python train.py --activation="quick_gelu" --moe_layers=[0, 1, 2, 3, 4, 5, 6, 7, 8, 9] --routed_scale=1.41 --lr=0.00162 --batch_tokens=65536
Below are experts of layer 3 (counted from 0) of a mixture-of-experts language model. Rows are named router (the router's row for the expert), up (a neuron's input weights, with its number) and show model dimensions 0-255. Each number is 128 + 24 x the weight over its row's rms, rounded and kept within 0 to 255. Numbers have three digits each.
After each expert's rows: "mostly gets" lists some tokens that are sent to it at least half of the time. This comes from a sample of Wikipedia text that the model never trained on.

# expert 12
router:118101105139176150119085123135137142134146137097171069113101135113102156101145136128132166111090150128130128151162137132110126110125134146115153120128145119161149140167129187144094129108088147139127183141138132087122144099127150178157143125131157121148108188167098080128120164131094160105134102085109127109084140160151130150107122117147133146141094109097121144085115106103081127121105188152125127157106122141122148138167153146148074158132141112126094148149147136159099101134129170142125125083149118090137136175153143146147131102131091153129122161145135165115118093153157104115121143144092148074163146094145129148149140155112099137133132110120111092125133113119128159147131152130138153107112116099147101138094149148151094119113093161140083133155156115121131087141165109
up0:108148118137143142117125126151149148139105116129064080127131102186115127135127134083178122088117117139138099147140141134147116126147135144121126124134134092144107120137166157155065120144126096128164150129083161154126174144101125134149137138119179120104110126101088118152141127121087151116154142122110140088110094099128117131184170141164081165150074133128088121134111137124098121139123093143134144169171075149109109164178149129146144168164131146146142140125138134159143137127158143150135128116184137167137115126161117142112165179161085127132122068138145112139117133174148112099134161104144168088142120091117159149153095148159118115123132148124165109114135114146116116175111148105145123134132108127110113162122121141129130143142152086147163101147105106145115135114132094
up1:155115138106092147109169129091139111092139106167105147139138150123136122116124150151143129173194122129091119123129087129122133170157134152170177152088123109146140158161106119134139098144154141145145104120147108123131167201128106125110152155134115084108124086114168139158131118161148118118083119107152115139149114077105127125113167104104106109104144147132160114125093112086156136137147074131132112144130115129169121124141097133111150107125159116121160085165129159157125170098126150079117148121120149123096101132178100139106152132141120126143153114145170133151127146151095114135127109130148139142116116107092106132123124082175159110118130176099132144118098142172174162117101148156091102126147164135148134104100118126106165122122138105124105128106137097117125103114064161
up2:151107187112127131154127117190129137090084112161117148140112147144134102130158155109198156131144091162104151132106091091180108140080142129125123136129136152108119172129160135115127163137158111155159107160122127114156106118128122154131076103141140188146139133136080112088124117107174113134148119110138122132168092140149126151126161146140111132137111190124101176108141139124133126173099151146127136118107073103112123103136108126159119124124169113123139134166147165136135163084126129141170127091094139099093164166167138105109111121124167120121096150135141153094074155107144116102143139141113101133118153139129104140104116106145112108130154102094141103135107121112130177126145159142086082166147133117118121118124121123118114106140098119108131108080128164139115110109143121
mostly gets: " was", " is", " had", " were", " has", " are"

# expert 0
router:134104128150102111119163095112138129143149123115139158062100168123129130145124089120143098180129147141135164148164139126092117109155130166143149108118074129158158157165129177100160114126160150141071095109116161092111102167159149149146124127120130079135138071123104152073157118122143155086133148105090109116113141159170113146153155109154128137158122165132099168115074112068094170114095145175127137132113139127134098165165112122142123095142140146136158143136164106149146127109122165105165105138106127099140176140097142154101145111143133140098150105121169114147115132144115092119128146119102128107108097139121103127151129105129087117124157117086091110129139106150142118119131134154156105128118120122161124109159116162110113136102139113081133116153158124138114117147129111
up0:082158120111129133148128156137108131160112107133147138156117120144119121148149169121085141109131101100113148137152107078129120127071108129129135107086125122123150125107132151119113148098050097147186163129182146104144093118122134164148126119154087130140143148147099096097127137143186135151102074122129135131118118135085076190166135132114144171145108117147106131113163114128142118163069129161130133135118124120116118091166089124113132167118124128117084110105095140126137119124139103146114119118150173116085140110183111163129130154130152113125093105166128126092162121147116122110174133103142102152119138134125138137149115143115123161125138125136123136134127124100129199129155148108117147159117203141146098133140112119171089115147154137148116124153161128118140122085154142
up1:111146117092110148108108113117104145101174140127125143089122136122091134132138140140114109159113133188120131111125131142150144112146134098115149115084107118107135116146140127120103150132124129108120150145145130127117108100094144120117105104150132114142145129158076111108192130151178112107101116105097121138102120159114073193129126146150115149155131125126107170111157093110110165136093120150104165146095113090141120123125145171166122097176091120099160119128141128123126092125155108139104132154126129127106174180150144134097128107115141157115081105135164123099151103106085106089117148093148096142080144118095143155120069135119064133091150117166140109135141115102161167150162140136142084134154153125161108128148155140151107076089130124126134131096169134127114096098122153
up2:133114108124154137110115119149127140146101141147128137136111162150119136147149089091122146104091135102148158130120103193106137107141170132107105142115114117131125112132143111137146154095131137111145109139203132134097137119117157112112161140123106131141099146139129131144163131144129176101150161137092160115133078157143110106139117183127182110161116143081106142107145140118075125160086119119094097140073142164132150138152097175109142137123155107121101156135133149143116144119114109130159065137158151106146124127134157128098139169108080132116138097158159103137139094143163100145120104109110107126201140123106117100121111121122146152115166105132143104119131100106122125157191119128176121086134160127137122184130126149149133110099111101129132107089128162075102113124105094
mostly gets: "197", "201", "199", "202", "198", " Br"

# expert 2
router:140111115093118157119114078106136107135103128111093112121148139118108123154089144135154160135146094161102138138141123141069141151119144142193170123098137120073156180194116150099126115137124109128158140138115113096100141153121163152156124134121130092124168144100125121128132088138134122113084122079144107115146127145089111203148155119147104119121082170128127152078086098110124129162091128137126144156122133131129168125174114139110123127118135095134141116149144147172073162113110156103128132131142135111121155149140102140093147147178136128121153163166151143145141149161128096100146116128152103107135120100131120150131123113164118134176132141146098115144099111158151163132125170186086106125124157103089118137131133151116133143137098168101143111117155150136146101141097137
up0:070127107138171090161101157110146123109137148126169068090096128142110095166174118101133154090148142120120131140125118108106151121166123094149094137136107108146158144118130135162149111110153132080110150164134130104164150139150115085110153139144110116132120173154139150123119109112103169108127158118112122139089106095144159144134125132121137153106096097097162119148133106117104120124116158152162122129085165179168119115103157085147091088118118133120121107179124147143088079151138097134098133111122094122120116149125132111122134091127097142097094158156152190151160134130193137134129190120137130126139106158120173099143129120169125102095104175144132115144137105090117121136109153127118116074150139122111143122138181135151134130117127142119112144154123125140123102104128138
up1:147133177154117118142128116138151139160092189153129102128112112085119130124121095133134152109117139128120158122177084119104107105160087151123144114139132122166151125106122126152131139116145103133118134140104126123078148149145176128169117120121110128169131124145148157107127142120109095107154120094129118158085116096124087157119122131130144144172152188099114144108135105122112132118143195129140165152151094135140114149113163091123145115143120157142130147143124129110138119106139034091152071155150143125142125110117151159132122152159139139152158145091150110140109142120127084141114138147112079157141138127142122162131139101075080190141159139113126118141105186113165122133149143147153123150127135146185133160167095133142123159091120145148171157096127123153127128127155114
up2:124073132157123105117124085130126128101140097145111130152058150064136168126142118141141148153101139107124136087148132084127122147104104122136155148157135106099113129142165128094073132118132085115093129131098077104170138122115150120182171106114145105114188104102113168091116135095180139098123134152107136129135142121125106157102122136132117120120150178119115153103080157144087139107148187184121159104146146149178119150178113117072133114112152111151152135144158155146170150104145127100154134158100138127148151126137135122115125119166143137142149136115142102143133132150085100106132107129123116139084147111100118148153118114145111155142156100158090128140111098105105165131109147153108127089148167130122125145143129154144138114132081133120134102113135143128133136139095113
mostly gets: "ians", "ley", "ić", "berg", "ford", "son"

# expert 5
router:119120088118144150142108105125141132176110128139115101132163090134104095173121165146100150120093135155122124114137146133131137154127131133162132110105146127159116146187144156093096114144108074109119138150107137117112133098111183152183110135140125148141153133111099096149115125118121119117126137096141133064160083102111114179115088134152104126105131089135097166093065132115116131104084116139133106146093112112101126139169138172141111159134126099111117142111119094148114132102153134109130077102176124126113142151110132154128146145166141128132169096160147149129180115176124067138117120107126117103138165120119105170132111182164119122194148144125103103113173122153149154135121142138143155111148122140104136160089146160120121115097158158132132131116134118109118134084140137
up0:087115096167138171129108118106118109145119160125120167134115133113071127136103113127167149118120135109136145163172105133106117132102125144182126122168146116156126175120162147161115125148111167162131144160123163128157154121160115097130063141097155091176122148110102128128130135076118105141144128126149144129152167120125110144117207117139127114119100128136138138131133086097115130126112106151124114118138137142150111179115151061189110106157114120166124125179095121137166114127146141155151133113114128149139101132121106130133099086156139109115125100183123151125130106117152108096119132131100109120144169143147091163128130118157131111145130205139122125113106122139138128151145137091110163142100110109172164157126113132141147109157107080089123129101151135140102094138165109
up1:120146160115188169140117132131137118120133098129119097130110116104129136119108155162147163156133163171138137083154082097133116118121090143125159110151080161130127168147113135099091113102115112140123145124095141145135049145129200132187110119124176142124120131124116168128115139104143116149132154140144123150132141124137141152135070081124118116123138114117158124124125114120129139104071143125076106120087131105129128140148100119083140158110136130115099165132162128156142089073131151124138141127089100107134118141123126159120154120156139121112105138122098107121175144161161148087122118115129155149145129172181138164139089092163103130132110139100096091102163137145116166153161131139142128059133127129101141120131184135135128119109135131126107108132150135083121105165134125
up2:138099124093146141124142110131154107182109099111125111140134096158113140125129098103157141116141127163139124116136129152092127109114087125132124112119164099082127168142131129149134100117094096163087131138138126116143123106152141152176091157138130153104144148177143075144104150124118114118080072122078130093118087138116117189128089164151118145142102128144101118114123100118102139109140139108128124165108103118139133138134132164133135156124160110123107148128139138137124153116132180113105103146139169112057145148117084128091136137168155097107114177134120105107179117149159098142102118062123080116118098162121138136120112086116103172134142133106139116136143158128114131106147161132111138145123098096097076162101143133163109127129158149078108134157140151117115144164087133
mostly gets: "ith", "ical", "ić", "ological", "ming", "ović"

# expert 9
router:105135144138152136127106107125149148156124105113102136136135154166084166173098129117154136108104121168111133148137121115091152145072135138145116129140119089104144173173140146132110080143139137142103129157139156090114124117124177141168124170120144112117118108131101091107115144092139140106108092105111159113150130164108125190145118140163137104125130133142090151093078128106096139137082115144121112152124139121121113132182119152104154127139146110170078136135141113170119086092097116129110102118198151140138166119140131137150139134149138144114137131166149146118114102139131086103128101148100131098110146115132083178144082162131095150160150143138104076128112092139152152151172148132168108147147168132100164135115129145133087128091105186138122138119148128120121142104140119
up0:105128092118112103155142087147098120208144132096171151129105161148119126125177122115120123172125138140107173152147122131111147124112178127119138126144113111111135151139174131100121153094103133178120133131110116109130101137141125133129116123108094124106133142116084096079172096119135128066125091110107108126104129138163047166133115112146129157126091131074113154123092123098093131129122136146155126125095151077124125130187125148171117092126119123138128136137143103137134127113100135149136108112128114119102142156118142163119115139144143123134119101139204165141112119109130135099180117101098119162109148104124091149169089155127097158126182120147138132133103128134169133125145131127147127137133126088125165158107102118153104151094120144074125143120135146176111117101144137
up1:134063131130149103093165091107098111112100164156107138145152112078160130150121111147108122125115144119111166124116108138169083129134112114124154101117134130156126162159108143148141126105122112134141130135123114172135130115099116125148119093118093105151138101085118148125144114098135139148137118108132158188133109137197133105096163105106142106141127096136174092112128119126150142130147102113089087104153112141173134130139182102162156109142114157114132086103082140127125106119127129142123096135104121156186136134106157097093148134116156138144151093108098083113114110124150097113139094152141141087150116117124145127104109139133147163168108112083109127097134176145092107128127129142130184137112085160136127136183108169105171100093170134130136163165117135110147115150121146
up2:088148104109123097142144096154113131166110139102110127105144152084116114159122148133126136116081138146097154175126123152109132167138153152152114127155126123122139130131142141109121167122147091110143135097107149099109118103095141127186112128129147139137150164120127072097150111116144141131137143103117093132133152096119141173129150143171109143140091127125094142133100110123141126105106151120145121106138140104127142119183148107120071169111113126123139151119095104114119133140136153130137092153140129110068140163128125087135152108125186133146136108164196177164111094151180087111170156096135116129099101151149129128179108132146118123156093077136074125098119095143118103120139132121122149112098133093165103156104088105111156124160108132082131093106120091131110116082132132
mostly gets: " the", " his", "'s", " its", " their", " her"

# expert 10
router:101107132132124154126108100145137104141159115108103116105118113145124137131109122149114164110139101159074129129157113129072110147150120120145150118116129130159146157172127175086085106113153098124130132139113136086098118115122168127149086139118098151126168174095122106139148147119094085118154157113106165098144143107125134172143093133138111154132140112138088187085083114099088122120083142136130172152080138104111114169156132131128102131149113133138147148127158083139133089107150101120130113140126149120097127130132155169133159104156151162088159120153144141145145116166150101094140081110110126129085150100136102150139101110129109139183121107122115063114089110124117121127136159123135127130104124140123140131079134185148176119095084109094138119140142132096098126146145104
up0:129114079097104137130128106090114121111134105099106091126132151091086120130116152151130109180143125154134130147154111100106064138149078126134159125135110126142121136131149162120077114111124142147114090126117112091169097142140112151168103123128132093148108112131066164089144132102137112099128096127139127130118142117112069152095148135145115165141098132147128099134139119119086158129096184161135155168109115130156159118150129129114119095105134149154130108135207098158123122132140153144137140114125082057099114150128082091123132129157157113129151185091159132150164112099151096105091165159143146148124093141108171157160094134129088116149123129140110122096153113115130136154140142129154110122130134106118092117128114098127121121129112139134133105116154098165137107092116108
up1:160141129114120130108134105151106160142137132130128116140149147135075139134166168107137135196126137117125148120144121122141106082147139120142171120113105122149131163144176154144138136137132149121128126143131126133166159150140128148172141144133189096185122105130106134113114145118128123085137092103140142096118149101138088141161115155146101136099102181103138158115134107114065133164134108136132137143135125098133140118179144175127144141147193127131136174093148117171100151114120163114118119124130139089126122158124135123096079166130094097170133170123148143115117136143115102112116168147103121118189118131105138142096146122118081090120147161161104101148185110138155098115167167165081146103145145130134120121159121102140119090152157133136141088134124115167143135103132162
up2:101145103064140124106139113108113173115115127161130123094141164167109137104194142092147137113136133149141135152139107143103100136143140132104127132091126145095115127149170130123096124130132156094131126143158116148151093155131141140139143112149138132148139142159128127114127145151139149104125131116110146139109104144132083130138147117138130148122120130092127102128108110115052128151111124120116140131119071126120150112135130141115143139148140083146140126096152139191126138129114133148155114143112141093161150160093107140118136157093117142107140143128172191132113135151107123138202154130167100119127139126102136157165093099073114136116170163116088119189109115133125148155159174166136073131172127110119107181128113172115121123129158147138105067103147112087105077106121120
mostly gets: " ", "–", " (", "1", "2", "{"

# expert 13
router:123093140127135130134083113141135129157124134140107084109149145114130096099134134135154167124105168132104129129130110134126081155129174184152156088113108092139160169151112164118090096106149116163129130108133134078121129133142160105142139114138186116114111136092101120123146121131106159100119159122107190114133134120146122160113168150154141154136123134111104186095107130116090149138081150157133138184145121111155084161154124169074126139140136134190080139110156147152102122083126154125121111130141110082101145166106155167112124145167100146125161145137140130129119133194181069107140130110138106126151125114123131125138102115149130161156120130078146101122110093111141148149122172122116120100100132128137120116127116141135156154092112123086160121133121111108129132134125117
up0:140152118148129103099138091160126117150125078116147119113133126116124123167128118096128159140105151158114156107121140158123179096099121159155129131147144098142170075120137132095135134162123112121133111134080137143128138137137132126139119141124131097146170149117084082132125122101142103127155109142078110118122119163082123170146158093163162138117144139146106145089071144126111115132085150160114073127118172125097156101144110107117106150121120117131128139123128042125128100127174159121134132134153120157155182149130095111107134128167162132115163102156165135121146102151108096088164174112146132105150090124163116126124095113144049153130123122162113111141119125140138077144137124120132087108120146071137119108113170122133105105087132157140150128129125122142095120113113131
up1:116109114108124123157167101148140111156135089100145125092106072098082120133138123136128140108138119148099131127171120117119126124098128153183117119159121104134170101116133132103135110136134098122144135111111091084120141126120155118137130109144131149107156142157119090137172120091141091104108087154097128131124138152108128175174165106135126139108139163151139141094103139090146133188124121116154135107078172115133138151170161078174119143117128164144131096121118146148118162144144126144095100089091131124140182149123106138120171120166172108147088148181186145161115130118142121102148142120146151136069124122168105132104118109173116161134130124129151106133126121155109156132071132120108137157152155134131154099123127145146129108092142103112130179116116166151159131100105143
up2:119117139071145133124140124102122127111139096169074119117186119121124108121124140132125109139107104132103099117135155157162088095134134190164154124140133092136111130131133139117094145123132141133158109155146121122144114144108098133128124113102149098121120157148117126150127106107112134131074146111105152133130114096142123160100132151121110107113081146120131129130137080087140137161126097155148150141117155084134170116125082123169099108128146135092137117109088156160155167145120165129153165108079097116122127141146133173098153098079139137123120165129147109090110083107128129089135131107127047126134147139112129153086111074086146115091155131081152123092113140165118162152160181164148147086127102137106095173141100148134137128130124126106110138126155124146119133156163119
mostly gets: "\n", ".\n\n", " |\n", ")\n", ".\n", "\n\n"

# expert 11
router:160104140105139133101118104126110133143128107140135117128140112122135114109090108118129120090123119156093136110171123185115116175111126135093148106138134137142137093164138173109122131068125122136150094134139130126102123115141182142133101100107119145135141176116108108130162125104152153114110104100108148132130107110121104171127129147181161119120152106140120158095104119094139141160098092129109114151144122078145138169167161141115138111167130182117125140133128116206115113128148187144155114129119132136116156133146154128112119115114132099153171111167143100136112087161104076102151154096129110104087119110120102177125164144107120146157160151118149102159128156161128132178139188159154114132126137132104131153158114184123156141110145089130128144132179089130100116114149159
up0:136108153132136155085108103144132142170160151151101089080144122128127137092097146154157182151163118098125121114143136100125065155118122146127105072169131101151129116149180153163100130100102126141093147132123172098126088104141160122172116139130135106090132099119130156095179106114161140127081166134106145116114120135159106098132137086126113140162135117123142122122126114103116109110116114132123105133103112119147160171129133122087107120096176158138128118119125119146122165122162150136175110136151129110098123160099140133110103165146179110122127083145128162127176100126104130086121121142151152063130150122165092136171117126136109146101155132134126114123111146128147098136094124145129153091143137133094099114100136114126133109127135078119103136096144122145093130149194159
up1:148112137098175118140115146096151145154128136143166129140147136165140118149124134111121108109136132155117105131128146128134138114100113160134123165136125164094134116134144147120124111150136153175153134116166123119067087122141143165123117109156122127193121124157132116141124144154167135107139120127078152078154117126132126145170159178142186139139104090148095152122128113107127131131107131136140124171094103123150191135137133149163114131173161107093133131190147155151125140111138112083153117096120154138139118172082132161146091112115126184118143121169141141073096169148109121121139138072095062132128133115122126155126099121142143170119158140099130139116093140118146143151170146110139155130127140106107118131103181131159149157134116132073115124163132142095095096121122112
up2:114156135179104142125115108132154144113152142113133097135169126122158136111170104153111118164099142154155132109144149134144146123098125125144139111116141103189106120143150128108167078074111152149131109094163151093134142133098138133120108108138149145129118096107096128120136117118155139135129131095074152066129112134180140121097145129121153157150090076143080131126129148142106112122122132133112089122064123129137096136145128156169115138149105152160114157145133112138111135115167130135133129111137119113131145143127145128111063119116105170114122127123155180104141092156143134122122176119104147107080141135115162105128094179087126119076103119112102127134123141142107148157165141099129099131122133087129086076109156168139107185116114138073127165162129149132119155119157095
mostly gets: "enn", "ret", "onn", "ind", "ose", ".I"

# expert 4
router:129093144140161136156101116142132143098164139124142120088159149123113144123126147109127136146126140143129163121204082115086120107117084148153125125115139090163143151149116137125128091085122110167126095169103103119104127162125198117160149098126115118131141116131153118113112149098137102082104132085097140108138149156083101156119163112140153144114101142137133145086081081105104174116126133121161105139137116131118155157154106151101121095130142145155174132130160096125102090103145138137132117109158130106124146152079145138110138162137133119112147101156121146110142113163150100100104121118090106111132130129141107149132100148117136174145143131128121041089106096144142117166162179171139093117146148126108140129156118163107155107109115132155146112148155144093121136136139085
up0:128103118126127128140115110105087052154128112085107129114111124161150114076114092155148191178151145148121151130181183140122140173145137127126135121129098156142126152141168131105115107042150087141147103137113134099156115151146115114142134108124104133138135133123133147101147117127134128111101108124107127129126131135106108158125127147118206062130140143092126178119121115095151142125110121108132174110153146113124096166154124120084127111150139164107131122123168132129117133079144136119135126161136134108138148147121177122099104108154129125147148113205123103129126128133141100092137102096146094148153162090131104168108143136116141138144166148094120148131107119114124142130134140121168132101097130124120164134131119134140150145111085133079138140127146100111130065090127119
up1:144127166134129136050147085156122097125104127141068142164178149105130104128094141148110180142103115082078150089158097123136172110128080145122123128171141103169155113121144137106110169082124165147110102099109110149145106155161150122123128139119134116152146142107144130108137103157153135119100144142128143156131110098128125137132142144148164096126129152154139142121142114130144168095125125134107124168173184135167153110125116141070121122101149134117114146059092121132157142128132139119119078095087153140126114114141133138137138131113136128111130178108153112145104105105131084115199151136181136136142123105116117119081124129121086132129129142130130130088144128087137117175096126167120112120085169146133106144124118157122135130139141097150114130141138093132145142144147153
up2:101128149090075116127149145182113101116076157143093100132130132086149090115161129117110129131153118119156124155127173131150134122177109135165158118109121118140125136112108150160114148143117131159125139137159143098110164110111069137126106100144147151094127121106128068122132143142120105153142118154119130135148117097156164127110160135105091094132141116136144120117137128142084106126129179125087105100127149139148124114104122087125115165120179132141152150180113107139147166142111148158145139150080103138151104142185091154132111118157130103122122165114112137145088148122116116134113135139134101112103150146106122111152120117138134133103113088059134129091135159132117125112029113126130107147092131169139086144070129130142157122144139083110118131101130123165123119174138138
mostly gets: " and", " an", " a", " or", " by", " to"

# expert 7
router:122098096110124158100108112150093122147112090124110126107118142109113094113125127126155147149131123141113153133152106133143150144124122142121130112104136113157139160191152141116137095120163106114088140129122112089163129167111173119155144113166107159091132135119128131115125116123118101105102166098111119101111107160113128153146141152143161129128117143125083137074070102088091127103142110147152183134080116130172144151152108125125131097167143153168136125118174113160124131093127124087134117093097146084105131168126104148100082091116123119141111132156153135102121122120110094096144126109139128133149154122062101143114121093134122123165150152137132061100115121103137178125118162127127097117164173122129126097099130167111114143106169130165187131106152164111096114110098103
up0:116151129140151120138156088121161128143116130084147139105098133109123172127122140158100169163165096118158135100145152152134151170099150143130126128151121133151126134168144143107135090101156055149126128146100172098083161141134125137200143079125144161127113119148089121164135104157108166099086174103137127123160117141137099133117123132167155112147148104115138141099103096119148156119123133125139155106116141125179115116114158106142139131134130152141168107125136150122125126104104145125141101093134112137084145178123114172113146166159169106132108098142086097125106162134127142100073136113104120090152140162182162123130149124089161119129143140116101158118127092142174149121106158138112137143112153119153084110140162153095146142141131111117124146119133099172091124148133158
up1:130099090118177135092118124152165128127123154132125130112116156134090127119137082099128081110123133127121129102166148147119123165175130108119153116133063141117113108123142138195136107111116118119072098135144128130118116110154132114141145116099104106129139079117097139103180131114117149084111145104097111114148099144164120135112154143133157105117164139147160160114119118131125165120131129129094151126137149117117119213128105048093125135125135126172079135138094117131127123120124127089131058175122183148136127136099148145145101101123104142111133130095121117155108087147144121096117137109170169116104126125146133127165120123146106170124166146132157124137153146126135121159141136120127109186130118149153114122146108154094157162137150085119129146169119124080120122116124171
up2:136121189101130167141084067149132127139132129129134128118162134113115147131133139149127170118094134107080145093120100128135158139144100105136097127148132109140122134134103127105104134115117136157129142119103125107107140146112131156115139135124127148099140151134135087137103126140130164088050094119127126152109164162123080155104155070119126146132114137172138109137116113110132117149149147120142160116131101139127128120136135156131097085088170130141112137170157131145120137146134108130131109162189172121130118138159127120133197168172116112145133166139121115119057138141118112097144132156145106119138132136176127142113131101124100147121150110127176075118118130132132178138126142144123108110161188150116083125105134136149171109051118160177129081120135122144148167147125135
mostly gets: ",", ")", "\",", "',", "),", ");"

# expert 15
router:135157159123124126133100056154094136150103143131142120087176143134112166145125136169143151118121127136129131099160119133103113183115115151164128144149133105090135139161124177121104091107146118166146104141113128140108120148108165182148125113129125137103145141123098096099137135099154107130131102063144145121147119136104144144142167140111119101131099093108137160097088102099093121125095142120115134133091100114136132186157137138148126146122148099115160126174164122166097106118164162155096118098116157083116137127114135110121147105160164147129158143128134108133127129142160087108120109134103125133135108128166067178152100114144140135194138122132095075137133131131117147163113177143111103103121144142116140090108123188141118134079108124128130125094161129145116121138097094
up0:149096149137120135104092135098128151133128127145135124075124119123135156173122117114184110202161122110116135131147100133169101123144095148136140165121137147135178120135141155113115127114103126133085180143135103092128123112143139152149127124110127092149171146140125133100126131134121154098129145141124149125088084110136153137119104118178138134112146151113119118115098133087112147121123173138142116126143128126141141098138127093128145118111124121170091174152122208104151123146129109115100123146110110128114105144155119153165106110149112127107130125130087123093111129095128078113112133130169097114097114141116112167140088132203095106133112149117080101123121107095147117126137189145124167107115153162154117135122121146155110088162132151190123131190156104164135119138086091
up1:153100116148105135132107089143116143155136129101132115137129109125144142147152139102127112165127135134128126182117089078102107113122086160173119130077169126152124150126103143144092123072119139126118122150139091139142132117146139127125121120142178136132121161142120145084192122122128163115158152148157181141145176131123135145118125113150168132155139143166141137101110112071162152107149149137086077165118179124141093088153126104137118106098166114158096134113157118106149107118148128083140113157117120133132143154161140124180171129114159112110126120122098147086101148143103095108184125111122143139146156142131129115160166145133155164095106126074085116110102095125101160128111111123133167129090158117133100135132138131136123130107158133156172146116119079118104126161100143
up2:194120127101089143086126080120102118119155131153083166105120116171070162111117096144177101140134143125101129107168084119140143141151147103126119079130114115144161153148157164114110147104104154130076139146125151105146097082149131123174105134126114101167098135150120139106137104162103142111090131112136134148118128161112078127130118079157149143149154141140126117140154133114102149150111119183144130102116160123136123157139118104113165090133125106136120100096163124113151127114130106125125125159109089090145126138152138111140112118144135151097145160101127146160174118136125099112120152152158102131157110116119121123103136076149081102148147118148114133143129089105186081145122156125109107137094157111118117131096126132113117103187158146115107145150171125100139106166098139
mostly gets: "8", "4", "5", "11", "7", "9"

# expert 3
router:117100096109120127119107102107132123143105116152123116111138133124102133147105099128151133143106106150154125177148127095126123091126107153144169105134108119109149166144143171122118132075131143149115134124175142105136145114120146101175077127109155106127146137163117154099167140100151136110117135085103156141128093107157112159120148160133164144170091149100092144084115107100065136115081151153108127137110112104125158164181094138113156160122134124123130176137135135133138129130123145120114088157118112077119155177126093141140109094119154134091158136121173150111153111163161097122154095104131098103125111151080109149161084141135117172141154109122088103090133099171142154127154156140155139100097131096157101136093118153108122102106133141093151163106158123124103100146144122
up0:115117070098146141112063126068114146134139153129119089131150124136096140099179126118150159141135113143120096141144125156149146137129146136153149120092118114143122152130155131158108101132154149124179119163128146097091119098108147116115124134154147160136125146163151142165132127163106112093139176097143186115128155122133138122115148115138120141144120124097140144125125123118097109150115118102113142162036058157136163137176139117113130158115127130168146109108118183131128072074169105164143119110132110131116151132143145128113091123090090147079090164115129132107123124143101135141110106083140121101136125167129164145152087133151135109118112133086099128115128079107146166119197156124149129136147136127110120135145084135156130114142123140147123121121125130106145137102140126
up1:208119150118102121114131115127165158137145134111136137096073115138161129106139133105106111148159132138116124144152103093117140145101155119161152126104127086102166161117131153128107105101122144156106150124125110108135099104116152123154096062132130157107110138103088103145185055117152108145089122106162148135129107140082099130139132110095135142153154126093114134065123124109144138169145160167095133123086134128115110088118107100130050122104129132147132126105155135117121150155120134128106129121126130145131114137121152179129115099159129096115128116137143138162114117146141121100172122095161136151086137127144107163168130098139112150119169119121123134133081151100133145136111131134123084128092152179108127110164156144147131122106151112156136125132159110150091066136164116
up2:088133144133096157181090114108064132136136185159124112102089106131118162128121147105128146115119115116092119123132127124103139113130163108153146104107152091120129195145120163110098179142142100112090102111120152121132118104114110128162093136148133153123127141088124113109147103137153122123110118094131108110142131145122104168142123114158141196175114169129123135104139113139119165118106121107184141120073125132134131167120120106153144090118097130141138113139112129112162122088134114135116081147122160123137171150092101144136105097129134124160112129119148131123132094126152124073112103090126115118122126138163120101168110110153129153131152141120173086142101119111081146164186175142124106106104189083134172145127152141129126106124087102126121110163143130108134114141169127
mostly gets: " Total", "Personal", " They", " It", " Date", " After"

# expert 1
router:138070146123154122101060123125119144141124121128125105093113157109110126120109097101136125127140148144110138107169142134105115140143118111149189079139086113110132166170142184099142130118147149139093125113132106096087137123119152134162110138086113112114131129107087149090176153100125158109108151108103141130150150141128080130133128161112174131136145136111152157083106107102091158111085150122093142127126142100144107174144118153116115112116144149149112131136165073158127122100115152121136064179158119064131164134123138140145119126141140164116163118117122138162139147148158087119152111142157145169132148130124076134161082123141114174168160098156103082136137133153139131170104134128117134150110147133159117132110112167138148124131131102117136113111148109126085123114115149
up0:097122097137108181107165154163116113137131115147088125136137136156129110165062149096096097097114161132106134156126122144109144168169158138138165148093109093132101126123175140150137124147101130121164093168100159106160118111167128136147148107104111130110136151146130147104130110102119123123091102103129098164150117154085082137088183138149119142144089147173161125096133113107099170127139117114140164144147123136119104129127129068162122169122144155140114106175121177148112148140129117129131134131116140160130111142162155130086114100107108133126130102127122105145112119136138108113119156126097121131106112108129106150159143155111156185145124163134162125142107145129151138149092141127169113145114152101140138123185120148099094118093124123125144137163133110087115095121125042
up1:091134146141150096140130099119122152138117143175083144135127170150084115138112144143083080143136174157147167138148087117108151223168097151122136105150126134142131129121090136136159121139129092105110137168109165104117126148193125121159094102113128110120141131136117122098112129094091140088120095095149102129140158109136105138105142132120111110100142133124098136108118074084095171110143105125127134085130136113154155146114112108120135132141171156178129108135107184129118073111107116160144127090146133108129088147104116118154110119118176121156118129122124125115123119120124115088138188121111143123119152104125159133141137121130139100149103116148110116110130140081137123143125157135142100145132086133165176146124099150116094124146101084156134146100137066150118123126097139
up2:121118100132100134113076126136170121175162114146117155088148136098102125122106072086140115141136141105148157130166118121113137121149098120127123130110117121139131141166135138153103128105164133146143108082175130143159127138126122162107143141087153092129121120124136152130191099102148136125144130085139158103104144207154117127147134169115149121140116146157109119110109092111095162157124140129118145117172146148148124187155112174171100084157103121132129118147126139119110123155134128110151096114111117107095112163122114177072116100147132127149081083108122106144137132108103110126113123121122123130136136150133088121152082148158136150111150140124163138097126150138147122159091133122131153150140136120150097128084120169125100135127120092114123143174151095056074116107158157
mostly gets: "==\n\n", " ==\n\n", " pre", " main", " ab", " ==\n"